python train.py --num_hidden_layers=11 --init_std_router=0.0357 --vocab_size=3765 --norm="rmsnorm" --batch_tokens=131072 --train_tokens=403500000 --max_steps=3079
Below are experts of layer 7 (counted from 0) of a mixture-of-experts language model. Rows are named router (the router's row for the expert), gate (a neuron's input weights, with its number), up (a neuron's input weights, with its number) and show model dimensions 0-255. Each number is 128 + 24 x the weight over its row's rms, rounded and kept within 0 to 255.
After each expert's rows: a language model's description of what the expert responds to. This comes from a sample of Wikipedia text that the model never trained on.

# expert 24
router [115 147 133 136 134 159 117 115 128 111 134 114 137  87 123 124 131 126 158 126 121 129 113 146  80 141 158 150  85  98 104 142 132 125 130 117 128 142 134 138  99  96 117 131 145 172 155 127 128 137 153  78  92 125 155 142 146 143 123  91 170 146 108  90 164 122  98 118 171  90 135 141 154  91 140 152 116 161 156  93 160 157  78 152 147 147 135 117 115  95 115 140 153  91 132 164 108 122 119 105 114 139 110 193 162 133 175 152 159 173 119 116 122 124 131 139 128 139 142 127 127 109 117  91 139 132 125  96 138 129 149 131 145  95 184 178 150 163  68 152 174 113 133 139 152 106 131 115  79 136 165 122 132 182 110 156 121 127 111 123 139 136 136 124 156 182  94 140 165 108  85 126 106 135 133 122 123 131 109 119  87  78 122 130 124 118 151 149 158 127 132 115 146 117 142  98 134 171 129 125 116 151 100 126 123 116 128 135 123 109 130 118  99 142 151 129 114 129 117 140 159 166 118 122 120 179 103 112 155  82 124 124 152 169 140 119 104 146 160 108 128 131  66 117 120 126 155 166 165 138 138 125 203 162 110 116]
gate1 [139 131 113  90 140 107  91 112 145 148 136 140 135 114  83 160 139 123 134 138 102 131 142 104 127 141 143 120 152 126 145 171 135 153 146 101 160 112 143  86 126 123 159 108 160 126 168 124 117 142 120 126 144 149 171 152 121  83 142 102 120 127 108 135 134 150 175 111 152 155 154 127 184  97 122 157 149  89 110 145 153 104 140 162 118 160 143 117 157 110 134 163 161  78 139 131 133 144 174 120 116 171 129 121 148 105 142 153 189 116 160 111 138  91 108  93 149 197  83 180 125 136 118 105 126 160 149 136 131 122 181 166 120 112 110 146  97 122 138  94 148  80 128  92  90 110 114  80  84 120 107 127 126 122 110 143 114 144 116  86 160 148 154 106 132 102 100 133 137 105  81 115 121 114 152 151 155 147 163 160 145 167 146  91 128 116 142 107 104 128 123 148 139 163 145  86 107 130 120 129 144 114 120 103 105 118 116 135 114 102 112 127 117 130 151 129 147 134 158 149 115 143 136  90 119 133  96 137 102 161 128 104 156 159 165 117 108 112 135 123  94 140 140 105 152 122  94  89  77  91 106 146 160 140 155 122]
up1 [139 157 102  73 103 146 122  99 143 119 142 116 129 157  99 102 161 137 124 165  89 124 118 113 125 155 144 160 143 103 131 129 143 124 160 145 116 105 144  67 132  99 139 135 146 111 130  98 119 120 126 137 114 144 114 139 159 120 191 107 101 108  73 128 160 176 143 105 167 136 134 146 174  92 186 114 123 120 143 136 147 167 114 125 148 203 135  81 142 160 148 143 134 104 103 151 108 148 129 135 137 135  84 133 109 142 120 140 184 143 178 109  76 154 122 149  99  83  92 105 112 126 111 111 102 162 148 156 138  72 105 133  93 142 133 122 153 139 145  99 122 131 129 164 110 109 106 114 115  98 171 142 124  84 102 104 129 153 146 113 142 148 130 106 172 125  76 116 122 126 132 128 140 135 130 150 161 138 160  97  93 104 125 119 104  95 157 122 131 119 125 123 120 143 118 130 111 131 174 154 122 114 100 146 107 116  76 124 169 111 142 109 102 116 177 100 134 122 126 115  87 146 135 103 136 143  88 109 117 158 129 121 135 143 148 121  76 108 108 127 111 159 131 122 143 123 142  92  96 118 146 135 122 115 121 137]
Spaces and first digits opening cells in pipe-delimited tables of scores, results, and statistics, such as | 6 | or | 1,524.

# expert 43
router [157 153 148  94 128 139 127  65 104  93  95 165 129 104 128  94 117 115 144  91 112 126 138 113 172 137 111 167 132 122  97  92 101 145 151 126  78 121 129 100 126 164 144 117 127 160  93 160 139 161 104 130 120 116 100 125 146 111  86 145 120 184 123  99 124 162 104 150 122 183  84 110 113 138 131 102 110 140 144 117 129  98 175  90 124  81 110 113 126 115 162 104 127 127 136 129 106 128 134 103 106 117  90 139 120 144 143 134  89 121 133 140 156  84 162 157  85 115  84 131 128 172 138 118 107 144 130 142 157 103 100 131 152  80  95 113 108  93 120 109 152 150 122 148 132 114 134 138  72  80 113 177 162 106 151 137 150 140 113 100 106 166 144 104  91 121 163 149 115 105 153  99 128 149 118 122 172 127 133  85 165 131 131 120 132 136 130 151 149 118 119 134 178 118 124 121 157 104 142 114 148 143 131  79 143 133 169 149  99 135 124 154 119 122 124 156 144  94 135 176 129 170  76 140 127 152 150 118 159 151 121 131 137 123 152 155 155  99 100 139 124 129 127 157 128 145 141  96 116 109 134 161 126 121 159 109]
gate1 [132 162 151 201 163 106 139 132 146 100  89 147 129 112 120 145 105 138 139 129 118 100 152 153 119 138 136 108  89 123 151  63 134 155 113  94  82 149 116  96 147 114 120 134 126 115 132 141 159 151 122 188 126  94 163 173 103 102 121  77  88  98 117  95 139 148 151  94 129 152  89 136 104 123 140 148 148 115 140 146 124 126 127 114 113  89 114 159 119 115 128 137 100 153 141  81 112 101 118 109 109 116 161 176 139 154 180 144 116  83 132 154 156 119 140  79 101 154 153 157  95 133 133  95 103 148 146 107 137  96 140 126 186 122  89 143 104  86 140 176 109 126 131 132 149 116 119 119 117  98 140 127 130 101 123 166 109 126 142 132 147 117 144 175 120 129 115 118 131 119 143 140 138 110 118 105 137 131 154 169 151 107 152 141 110 101 146 158 132 116 138 114 119 125 143  88 155 160 153 162 166 146 148 118 104 121  87 135 131 100 135 144 145 161  78 113 112 169 110 154  89 159 143  90 124 117 141 134 139 114 162 105 146 103 141 171 113 123 140 127 134 116 112 121 166 110 129 180  96 137 149 150 140 147 137 167]
up1 [155 176  98 128 136 110 160 140 143 114 145 183 132 121 123 104 107 117 126 108 102 112  98 137 141 103 140 123 123  97 145 123 117  93 138 118  83  89 154 103 126 163  94  95 118  88 127 106  87 153 136 119 135 101 132 106 138 114 141 116 151 113 158 120 143 118 137 160 106  83 125 161 116  80 112 127 162 112 114 128 111 175 114 142  89 131 125 104 125 111 115 147 115  97 127 137 127 145 105 158 123 146  88 151 135 125 126 179 125 123 123 138  71 141 130 123 145 146 114 129 110 122 131 117 104 122 157 146 108  95 122 180 111 173 144 160 118 154 172  93 113 171 133 134  89 114 123  88 145 131 138 128  96  99 134 117 103 152 136  92 161  83 138 141 150 164 126 164 105 110 134 116 159  87 143 103 178 103  94 145 100 105 103 118 115 110 157 108 156 102 132 150 103 131  90 107 135 125  87 106 115 115 113 182  94  99  88 169 150 113 182 137 111 150 123 165 122 137 106 111  95 170 105 137 116 144  82 161  72 130 118  93 128 147 149 112 111 121 103 134 140 139 130 145 135 139 112 110 117 119 122 166 100 178 139 105]
Word-initial pieces, often after in or inside non-Latin script, such as or-bit, order, Mar, Car, and bytes of Thai, Greek or Japanese characters.

# expert 31
router [130 124 153 183 147 142  51 149 161 116 166 139 119 136 130 116  97 130 147 178 142 120 128 106 136 135 140 113 152  78 145 129  93 188 129 160 101 127 154 115 124 154 134 142 146 135 130 100 167  93 177 101 110 135 102 125 128 133 125 129 126 114  99 144 144 127 133 136 103 122 116 142 108 160 188 103 102 149 166 152  76 174 131 116 145 108 149 105 155 161  98 175 128  84 116 154 134 168 118 113 152 116 112 103 114 130 151 114 118 146  98 196 162 167 128 137 119 104 130 149 170 157  95 154 139 114 159 150 107 163 136 142 148 127 144 131 133 145 124 145 122 117 128 103 111 108  88 132  89 100 143 112 169 141 119 137 168  94 167 132 115 168 114 154 168 121 122 151 140 113 142 141 134 118 119 173 136 116 128 116 118 132 112 157 167 137 112 167 125 114 112  97 118 103 125 128 110 114 150 140 146 147 149 105 127 125 195 156 142 141 141  86 100 101 120  78 174  89  93 142 148 132 113 167 108 133 135 139 130 152 129 121 164 133 123 179 120 148 150 139 125 142 136 109  94 136 116 141 147 152 109 124 142 146 110 130]
gate0 [115 147 186 127 141 149 118 156 128  90 131 126 117 116 128  95 156 149  88 112 153 122 109 156 146 121 121 123 145 154 124 115 131 123 123 163  86 123 158 114 102 128 133 201 123 145 124 163 136 120 103 110  70 116 113 174 151 191 156 125  90 114 159 134 154 116  94 127  96 106 155  88 135 151 147 110 112 162 174 125 103 149 115 133 132 126 138  93 117  85 139 149 144 128  73 115  72 122 137 111 160 111 112 161 152 122 119 169 124  95 146 134 149 123 108 123 136  99 110 130 104 108 118 199 123 106  74 159 127  96 126 106  89 118 135 136 128 143  95 162 149 131 104 136 144 134 130 160 127 117 133 116 113 125 126 170 137 103 142 130 141 113 123 150 132 131 139  90 168 118 174 140 160 114  94 113 135 131 128 136 137  97 143  90 133 112 173 129 117 104 176 120 156 131 137 108 112  84 121 150 185 154 149  74  87 143 139 105 133 157 138 125 157 126  94 108 135 118 172 127 119 126 142 101 134 105 139 135 166 109 131  87 152 147 112 153  98  95 141 125 126 133  90  94 133 163  97 126 145 121 141 129 106 125 154 156]
up0 [149 107 139 153 147 147 116  88 154 140 101 169 130 131 138 141 136 114 103 107  95 158 101 134 138 121 144  85 126 182 152 105 101 152 101 147 115 119 107 101 123 165  99 157  93 187 107 114 166 138  81 119  98  63 134 155 103 135 152 109 145  98 104 139 138 126 138 133 135 191 119  95 130 159 158 115 126 130 113 105 130  94 141 162 145 195 128 140 125 109 127 145 140 104 112  85 131 139  86  88 158 153 163 136 149 108 136 114 139 118 132 115 151 112 103 123 139 143 155 154  90 111 118 128 138 154 133 125 114 134 132 120 151 125 138 133 117 134 127 117 113 156 138 124 121 144 108 107 116  95 160 170 128 131 135  72 167 103 147 112 153 149 119 184 156 119 171  96 159 100 134 150 118 118 123 142 135 135 115 115 149 136 123 151  85 122  70 144 126 113 133 164 128  90  93 129 120 168 135 153 135 155 124 124 122 142 144 112 121 122 103 159 129 159  72 153 117 171 165 140 137 114 132 119 135 145 135 147 114 137 150 109 171 117 155 115 139 156 134 137 146 105 101  87  83 124 131 138 115 181 140  66 107 139 128 183]
Header words and cell-final digits in results and statistics tables, such as Qualification, Votes, MPC, %, and numbers before a pipe.

# expert 38
router [112  99 109 130 120 144 120  65 115 115 148 134 142 142 105 140 104  96 109  83 106 107 138 167 150 108 149 159 131 125 134 106 148  97  85 153 129 137 156  91 143 107 127 161 196 110 108 162 125 131 134 155 110 117 107 129 118 102 165 143 120 158 156 112 164 152 149 136  99 124  93 123  99 164  85  91 108 123 116 108 149  93 185 122 154 117 122 130 147 115 157 123 118 151 136  86 157  99 120 138 152 112 165 136 108 150  98 121 125 169 138 107 145 124 172 104 167 129 107 164 138 143  82 126 106 136 158 106 108 109 137 150 133 137 103 131 165 109 133 118  89 119 154  89 160 161 133 128 109 119  91 115 134 103 119 129 149 139 101  97 133 127 117 130 115 143 128 101 140  98 162 141 114 120 157  91 135 149 135  98 158 130 153 174  83 111 156 131 151 128 150 160 131 106  99 114 149 106 125 120 106  82  96 104 145 130  67  93 123 141 131 127 156  95 130 146 115 100 133  86 111 131 117 116 156 106 146 142 121 110 105  88 156 143 102 117 199 134 148 163 132 169 114 151 165  82 129 127 168 144 117 112 127 157 131 159]
gate1 [153 123 135 133 179 127 152 111 160 108 116 126 126  95 123 124 106 124 109 136 102  92 147 147 174 103 142 124 123 180 111 151 125 157 155 113  96 102 147 123 107  99 115 114 178 108 171 126 141 161 129 101 133 141 150 160  84 108 115  94 129 135 119 141 117 171 147 118 153 117 104 104 118 191 107 135 109 121 143 147  98  90 156 129 136 150 113 115 123 126 127 142 123  99 103 161 110  65 127 101 110 145  80 168 139 127 132 114 129  83  99 113 136  76 125  66 121 146 196 153 107 153 165 130 126  98 169 155 127 137 150 129 100 121 124 122 104 132  71 204 125 137 143 111 123 108  78 107  91  91 134 102 114 114 132 127 122 128 114 110 121 147 107 150 152 125 139 167 102 126  84 142 123  90 180 144 116 152 129 138 120 158 133  94 154 112 132  91 109 136 135 166 134 142 108 133 147 146 146 165 122 117 147 115 107 164  99 142 117 154 145 122 157 158 120 130 111 134 184 152 154 121 109 136 159 141 147 143 144 119 128 118 139 135  93 136 124 102 128 149 139 128 121 138 139  81 129 135 148  97  96 131 172 155 124 133]
up1 [ 73 144 149 153 149 114 175 122 149 101 152 136 121 123 135  90 127  83 145 116  98 143 118 162 163 140 171 139 125 144 162 135 148 125 162 153  89  93 124  55 140  85  97 158  97 115 148 121 151 120 116 163 133  91 142 147 144  59 131  98  97 113 137 160 135 133 155 161 105 136 161 122 154 144 140 139 107  99  91 108 149  99 152 149 150 142 101  90 128 124 150 152 133 133 164 123 149 146 109 145 127 136 128 119 124 152 154 117 162 125 129 118 140 142 129 103  87 120 122 144 134 121 131 154 123 122 112 142 137 149 129 123 158 122 155 114 139 129 128 142 115 155 119 148 111 125 133 125 133 117 114 134 153 147 122 116  85 149  93 159 144 109 127  86 134 189 142 158 112 123 102 149 135  98 104 139 122 125 103 102 122 117 112 116 126  94 104  70 131 123 140 141 158 144 130 194 145 150 108 160 138 110 120 118 109 112  78 179 137 101 195 131 135 119 130  75 162 132  87 114 113  99 108 129 169 138 146 113 135 154 145 124 109 113 144 123  86 117 104 143 116 154 124  54 123 135  86 134 106  91 146 169 158 135 119 109]
Pipe characters separating table cells in sports, election and results tables, also semicolons in H; A lists and j pieces.

# expert 5
router [111 118 130 163 130 149 146  99 160 150  87 184 103 135 139 163 142 111 120 131 109 123 135  94 134 141 167 125 145 114 166 131 131 135 104 119  97 155 107 102 135 135 144 153 132 106 115  94 125 130 152 127 140  92 147 108 116 104  91 163 130 141  92 140 120 116 163 186 135 154 133 147 106 143 171 121 105 131 138 123 119 129 155 165 154 153 101 134 128 154 133 111 119  73 131 135 125 124 104 118 124 106 175 136 139 151  99  95 102 139 155 126  95 107 168 180 125 132 127 121  99 127  90 155 130 146 155 153 113 126 167  69 140 114 112 110  91 156 183 181  98 134 119 127 103 140 137 116 125 150 144 152 111 113 111 134 139 130 143 153 102  95 158  97 123 112 153  77 145 136 138 146 142 162 128 145 150 119 125 108 124 158  77 108 116 103 120 162 102 140 122 115 110 133 150 144 138 126 134 164 122 163 174  80 135 167 144 108 138 122 186 169 138 162 145 131 109  80 123 145 134 172 117 164 152 134 155 110  96 152 159 163 122 155 186 150 104 113 122 153 113 113 139 104 112 155 151  77 155 158 133 136 121 128 108  90]
gate2 [119 167 137  98 155 135 134 132 168 174 126 150  97 119 149 159 122 150 155  99 131 179 134 151 128 123  79 113 149 152 106  92  81 162 142 136 142 141 145 126 148 125 124 112 175  90 132  97 138 138 119 121  92 103 122 166 152 115 139 111 141 167 119 122 142 134 144 142 136 122 157 182 126 167 108 132 128 158 154  99 127 142 105 102 115 121 105 159 118 135 134 144 104 138 130 179  98 131 107 133 135 104  82 123 133 163  99 124 142 109 123 168 143 102 145 129 152 114 141 119 130 139 114 113 153 135 151 147 127 162 142 144 133 111 180 121 114 126 115 131 140 139 134  89  76 122 172 149 168 104 166 107 176 116 155 155 149 104 147  73 124 132 127 150 164 129 183 138 107 137 156 112 104  95 120 135  90 134 160 129 138 161 102 127 102  96 114 153 152 145 109 142 137 132 139 103 119 134 116 112  85 112 136 106 114 162 160  86 122  96 165 147 139 152 151 138 143  90 127 138 179 125  60 121 106 136 125 121 115 104 142 129  90 153 149  99 101 108  98 134 143 145 159 118  73 154 138 161 149 131 115  61 122 152 123 145]
up2 [ 95 158 109 122 150 153 190 131 146 116 137 125  93 133 178  97 152 101 128 144 119 145 145 131  95 127 100 154 152 123 120 151 139 142 129 152 150 134 149 124 114 124 116 119 139 144 129 158  94 125 107 102 115 139 114  70 139 120 134 114  94  88 123 108 105 134 178 124 159 131 167 149 131 147 101 131 140 132 129 134 118 121 162 118 117 150 138 152 148 114 110  91 164  83 131 181 139 146 135 151 135 194 101 164 112 145 135 189 165  83 117 140 121  98 154 128 131 171  80 120 152 141  81 142  86 163  94 166 149  82 110 106 145  76 125 141 125 110 161 107 164 133 100 128 145 147 134 107 142 152 112 157  94 138 114 123 145 154 110 121 125 166 171 109  96 105 152 130 112 149 132 155 164 113 126 147 126 161 128 118 121 171 104 111 128  94 125 109 112 131 162 118 140 145  80  74 127 114 130 130 137 106 109 107 129 158 152 181  98 111 112 143 121 135 101 119 152 124 122 116 117  95  93 119 122 179 126 116 113 132  81 127 121 147 143 130 139 161 124 136 126  82 141 171  98  93 146 101 157 122 111 129  98 119 158 126]
Compass direction words and geographic name pieces, such as North, south, west, plus end, back, form in Route or place text.

# expert 62
router [150 126 119 143  94 120 148 146  84 146 143  82 108 115 112 131 145 111 176 122 141 140 121 116  99 116 172 113 134 119 119 120 124 148  91 100 126 126 151 144 152 151 100 125 148 137 156 109 160 110 133 165 145  89 101  68 146 122 145 102 145 124 126  95 146 108 151 104 141 115 123  90 116 149 142 157 134 139 126  89 130 162 149 114 134  87 157 146 114 123  99 155  77 151 164  79 140 141  94 119 108 103 142 116 165 122 121 143 111 157  94 110  93 129 112  94 144 127 107 141 115 135 134  90 149 129 148 152 150 171  93  82 137 147 128 130 112 117 157 124 130 120 116 108 135 106  89  95 160 109 144 158  66 135 107 112 136 162 101 130 112 134 116 126 163 121  78 119 175 144 137 135  82  91 103 156  85 127 110  99 166 140 181 116 121 141 126  84  96 150 106 118 166  97 183 103 140 102 126 194 166 105 158 125 109 127  90 133 116 144 157 142 118 135 100 139 133 143 124 121 124 155 188 127 177 129 123 141 144 131 112 130 129  97 120 121 117 124 154  93 132 106 108 129 118 122 119 114 108 133 124 128 170 166  91 120]
gate0 [144 168 125 138 126 129 129 127  92 156 128 107 131 175 122 123 169 112  85 119 108 103 135 127  89 168  98 104 138 135 138 102 154 117  93 128 117 104 161  61 124 119 105 123 136 126 138 174 107 169  81 117 118 131 149 131 162 137 125 102 102 115 119 142 113  82 154 117 120 139 149 137 126 184 146 151 104 143 133 122 136 104 153 113 140 131 116 150  84 130 101 107 151 165 153  96 127 204 109 129 152 180 120 154 120 154 150 140 104 144 124 137 144 126  80 120 140 119 108 136 129 121 106 157 138 140  93 175 124 143 143  93 154 139 142 130 174 166 116 139 138 121 104 137 133  92 127 129 162 123 137 160  88 135  96 124  91 115 119 153 133  94 146 131 126 131  96 108 101 108 127 127 179 138  89 118 139 101 125 131 104 126 114 132 140 146 118 145 104 122 162 146  91 166 154 119 106 106 146 116 154 105 143 128 138 134 168 113 145 123 138 188 164 145  68 103  88  80  85 135 150 141 138 131 127 146 132 154 147  95 114 186 155 143  80 118 106 141  89 141 114 182 115 136 106 138 128 159 146 114 120  96 140 137 119 126]
up0 [120 117 176 129 101 139  77 120 108 134 114 125 105 121 154 101 161 103 101 135 153 120 128 105 127 118 113 147  69 113 149 134 127 124 112 196 165 170  85 100 150 121 148 126 163 129 124 154  82 145 113 108 162 118 108 148 142 107 142 154 128 141 124 154 139 131 154 124 181 110 134 108  92 154 152 165  91 135 105 113 174 112 125 123 145 115 152 119 149 145 129 135 127 150  95 135 116  93 103 130  95 135 131 178 125 144 154 143 134  92 129  94 138 112 145 162 100 150 102 109 137 106 127 105 112 111 153 101 156 137 120 144 159  98  98  75 162 119 137 149 140  91 103 125 132 146 131 105 120 101 134 150 124 131 105 123 134  77 159 116 128 108 167 141 145 100 129  97 155 120 154 165 139 162 131 122 127 142 124 115 148 112 123 120  94 113 135  89 167 141 115 184 115 170  77 110 154 146 154 101 112 138 192 108 163  89 120 123  83 155 120 131  88  96 104 152 147 179 168 105 102 144 125 118 148 121 162 136 125 116 114 115 152 126 155 129 133 120 185 148 165 124 115 147 109 132 113 111 101 134 102 122  86 116 113 154]
Mid-word pieces like oc in diocese, isc in Discus, or in motorists, plus digits in coordinates, counts and designations.

# expert 48
router [120 134  92 143 114 109 120 121 157 169 160 126 179 135 156 133 174 131 159 114 120 148 119 154 121 162 118 166  97 132 129 126 143  98 153  98 180 127 167 154 141 105 133  90 115 136 135 154 156 125 140 117 156 161 147  79 126 132 123  99  83 118 129 123 148 119 136 116 127 111 167 123 172 128 146 121  92 127 157 138 162 153  94 111 110 140 135  99 127 134 112 105 130  96 137  99 111 109 120 124 152 161 124 118 158 152 146 151 137 139 130 100 142 137 123  92  83  89 150  94 120 154 111 162 109 137 143 143 129 126 124 106 138 156 147 134 152 162 131 114 101 109 143 116 104 135 104 138 118 191 135 118 128 112  94 169 114 126 103 146 148 139 132 111 150 115 115 145 138 178 114  93 122 135 109 107 137 134 121 152 154 135  81 143 110 138 111 110 148 138 154 132 145 153 110 173 105 109 174 151 130 118 100 165 118 148 125 119 150 154 134  66 123 129  99 176 155  80 162 142 168  82  96 168 162 159 115 149  99  76 128 144 110 121 150 135 109 143 105 114 128 121 152  81 111  99 101 165 199 126 121 165  97 148 150 102]
gate3 [105 113 107 148 114 128 130 136  93 116 122 129 139 141 147 150 148 103 157 124  91 116 146 126 124 113 131 125 156 137  62 102 165 125 161 136 123 140 173 114 148 154 156 128  79 101 137 143 145 128 133 143 103 133 141 123 121 147 147 110 174 101  98 139 124 122 105 186 101 116 184 126 157 145 166 150 147 164 134 129 132 146 137 128  56 155 135 116 181 117  84 166 115 133 138 125 122 110 119 121  87 131 121 125 166 100 108  85 116 150  79 127 148 136 149 140 114 104  98 146 133  88 131 146 124 106 120  98  87 127 121 101  91 121 126 152 120 151 103 159 132 134 106  86 128 129  87 124 108  90  83 105 127 157 156 122  99 164 144 118 104 150 133 104 148 119 159 165  91 163 103 146 119  85 136 112 157  88 160 144 116 117 133 125 117 130 124 137 120  88 138 144 146  89 136 153 134 105 105 103  83 127 102 112 135 180 146 122 124 124 129 107 135 107 105 107 105 102 119 125 137 102 171 124 124 154 132 128 145 132 144 135 124 142 139 145 114  82  79 160 126 124 124 167 185 186 144 111 143 106 185 145 125  96 128  95]
up3 [ 83  99 142  82 110 132 145 137  95 126 124  98 125 161  67 133 103 114 135  78  99 123 137  99 144 157 158 106 120 104 153 100 114 102 157 125 139 151 172  90 129 127 129 139  73 110 160 125 148 148 177  76 138 135  92 131 137  95 150 108 134 103 151 127 112 157 158 153 134 162 134 131 150 108 108 140 135 114 149 132  85 140 123  99 144 104 132 120 110 108 131 136 102 145 129 145 145 113 138 127 112 180 143 121 124 155 142 124  99 113 105 146  86 132 119  99  95 154 115  98 102 116  96 131 142 158 138 105 143 125 103 128  95 115 118 145 133 122 146 160 118 100  94 167 142  81 133 140 124 137 114 140 126 112 162 139 137  96 115  76 114 104 138 121 144 118 154 139 154 141 110 112 147 135 140 128 133 169 130 145 121 162 138 151 164 162 127 115 150 114 109 110 123 139 108 169 143  93  79 144 150 155 109 132 133 120 114 143 168  88 163 164 116 155 119 115 148 162 120 147 113 135 135  91 147 146 151 118  91 177 103 157 140 159 103 138 191 110 196 120  91 172 150 104 120  98 152 119 132 198 101 154 131 133 134 141]
Suffix pieces completing nouns, such as appear-ance, st-ories, deb-ate, along with activity nouns like work, debut, role, games.

# expert 29
router [104 124 141 111 101 152 113 116  89 163 125 116 101 150 146 207  84 182 139 111 112 152 116 145 131 108 112 149 174 116 155 102  82 104 171 145 138  86 127 138 137 142 163 131 125 155 103 147  98 136 114 106 147 133 120 144 150 152 153 113 150 129 136 113 134 141 144 125 124 158 111 139 120 164 113 120 153 128 120 111 147 106  94 130 136 153 167 142 120 126 141 134 110 154 156 112 104 143 151 163 153 142 174 101 121 132 132 106 149 140 142 103 106 129 138 138 149 158 147  86 104 120 160 166 127 152 145 105 125 177 112 129 155 146 152 107 117 127 144  93 128  81 119 151 161 172 136 168 146 108 174 117  93 136 119 109 163 104 113 114 144 144  93 140  78 148 153 187 125 143 132 169 108 137 103  93  93 105  95  91 121 153 125 183  98 160 100 143 145 121 132 146 129 112 118 153 133 100 140 210 100 127 100 118  76 103 148 152 127 166 134 133 165  87 126 131 149 112 136 129 141 100 129 142 124 123 101 157 132 108 118 107 100  88 106 131 102 136 142 143 127 124 119  99 111 133 110 121  87 158 146 120 158 134 115 155]
gate0 [150 152 109 157 114 151  98  80 148 130 165 136 120 173 167 118  92 146  78 142 155 139 137 100 117 145 136 129 147 165 106  64 126  98 127 149 123 157 146 135  92 104 134 141 135 119 141 130 135 177 103 124 151 139 104 145 127 151 104 177 129 111 139 148 140  79  90 106  99 101 104 110  85 115 139 164 121 165 140 113 155 130 124 137 106 123  84 127 129 126 151 129 160 125 150 115 109 140 139 143 136 125 119 168 136 141 106 154 148  99 109 128 147 142 134 115 105 173 133 151 118  94 154 175 132 153 125 120 143  88 124 136 124 124 163  89 118 169 126 158 172  90 106 125 113 119 146 144 148 168 142 168  97 185 150 146 115 107 158 116 147 106 130 110 117 157 116 136 104 137 144 100 114 154 115 135 163  81 111 140 151 110 147 129 113 152 126 137 135  80 128 138 106 161 110 125 160  89 149 101 163 143 166 156 158 155 133 145 112 147  80 136 137 120  97 165 146  51 130 120 148 120 139 130 164 139 143  99 190 117 149 155  86 140 112 132 116 114 121 146 133 140 128 125 106 148 114  87 168 139 104 138  94 151 135 146]
up0 [129 162 163 129 140 130 132  90 142 128 108 152  97 118 187 146 131  98  97 137 142 103  94 122 135 142 136 159 142 130 129 131 143 140 109 139 165 149 123 126 126 169 128 144 122 110 156 147 105 112 130 163  85 133  57 114 118 118  68 100 170 136 159 142 117 138 155 148 147 125 183 120 109 146 168 145 142 158 113 145 143 122 141 122 109 151 129 139 137 136 126 201 172 115 142 119 140 130 129  97 127 156  93 120 139 125 126  95 135 102 135 133 147 127 136 147 118 128 100 174 109  97 109 127  91  80 131  91 144 111 122 151 141 123 128 123 136 120 123 105 175 105 142 143 107 130 171 115 145 109 126 138 103 127 150 115 150  96 161 124 122 122 126  95 121 168 141 135  82 128  80 122 103 167 141 195 113 135  98 124 156 117 105 132 121 145 103 131 152 114 101 118 147 129 174  96 109 117 161 111 124 158  92 157  99 156 164 100  97 140 122 135 176 149 120 124 110 147 197 130  91 120 115 111 147 138 136 153  84  58 108 106 111 162 165 122 149 129 177 120 131 143 107 134 150 106 152 145 124 153 118 148 113 125 122 163]
Country, nationality and national-organization words, often in tables or lists, such as American, World, US, British, national, Japan.

# expert 51
router [122  86 124 167 151 180 178 149  97 153 107 128 137 117 118 118 104  85 152 154 127 167 173 160 175 128 105  98 167 114 129 120 127 143 117 151 111 152 163 107 117 169 123 151 145 123 141 114 127 122 135 109 123 136 152 112 149 109 143 158 115 120  79 157 147 139 150 178  99 106 101 105 120 149 106 136 124 124 154  83 152 181 169 105 120 117  78 108 130  86 120 153 139 138 171 125 113 151 159 131 132 125 130 136  83  92 120 125 179 169 148 125 125 110 107 120 157 136 107 113 115 141 118 131 131 133 126 152 109 120 149 126 103  69 125  99  87 139 137 183 154 139 127  99 122 134 156 116 113 114 127 130 180 138 106 145  87 154 115 162 126 158 137 121  97 166 113 147 105 132 146 139 138 139 122 141 117 140 126 144 154  69 109 113 140 141  96 110 140 107 119  96 130 101 144 158 126 132 135 125 131 126 105 133 125 120 116 128  59 118 158 155 156 119 125  97 138 154 193 111 140  82  88  70 138 144 146 107 118 119 116 118 119 125 146 103 131 173  94 133  97 121 157 122 125 102 144 177 105 111 132  91 138 112 115 122]
gate1 [148 127 158 150 123 129  99 116 119 129 146 106 129 124 145 143 112 148 102 107  74 116 151 125 123 117 135 101 106 103 115  95 133 151 153 120 171 141 132 140 128 116 130  87 159 126 109 147 165 157 148 158 149 142 113 126  90 106 126 131 130  64 113 124 159 151 112 135 133  82 136 127 108 149 122 179 196 132 122 132 140 163 153 138 100 131 132 125 167  99 129 103  82 101 118 113 120 136 124 123 116 112 106 139  93 123 126 134 181 133  91 138 148 114 148 142 147 150 132 162 129  79 141 152 133 112 127 169  84 124 136 145 146 137 133 124 119 137  72 168 131 173 192 115 112 118 148 147  62 145 105 115 122 115  96 163 115 129 131  99 161  82 109 132 129 125 123 101 161 127 149 164 141  92 141 100 114 116  76 128 163 126 106 130 130 137 100 123  99 112 116 157  90 105 137 133 121 169 124 143 107 147 115 116 163 153 106 115 149 141 125  98 118 149 150 134 161 138  84 108 108 107 126 100 203 110 105 140 120 121  89  85 148  81 118 122 119 130 159 114 165 107 145  92 119 122 149 116  93  94 136 113 160 109 167 134]
up1 [150 123 102 142 163 111 130 147 120  82 135 131 154 119 135  98 155 122 133 144 131 114 118 127 129 138 134  99 129 123 122 153 158 106 140 117 108 115 121  75 127  99 107 141 147 126 119 138 132 144 119 147 130  94 115 139 115 147 112  82 119  94 129 141 166 119 109 143 104 100 116 109 125 179 145 125 108 110 100 136 128 166 118 137 129 133 127 103 153 110 111 178  64 126  99 103 137 151  99 127 136 148 149 118 167  94 117 172 115 132 132 139  92 166 145 157 142 120 138 157 174 113 115 148  97 170 113 116 123 152 135 134 107 170 120 168 137 146 149 117 168 193 104 163  76 130 174  99 164  96 126 108 124  91 130 161 151 138 125 128 124 106 126  98 186 150 133 118 122 120 140 115 138 145 103 154  99 166 120 131 115 131 150 120 117 141 112  97 165 106 119 118 143 108 144 146  90 125 156 185 163  83 140 111 107  81  74 174  98 111 188 124 137 119 165 127 177 132  91 124 115 160 102 174  93 159 123 142 122 155 110 121 153 125 160 117 112 125 102 100 132 146 101 137 143 121 145 150  95  92 134 136 158 136  87 124]
Pipe cell separators in election and results tables, semicolons in round lists, = signs at article starts, and field labels like Born.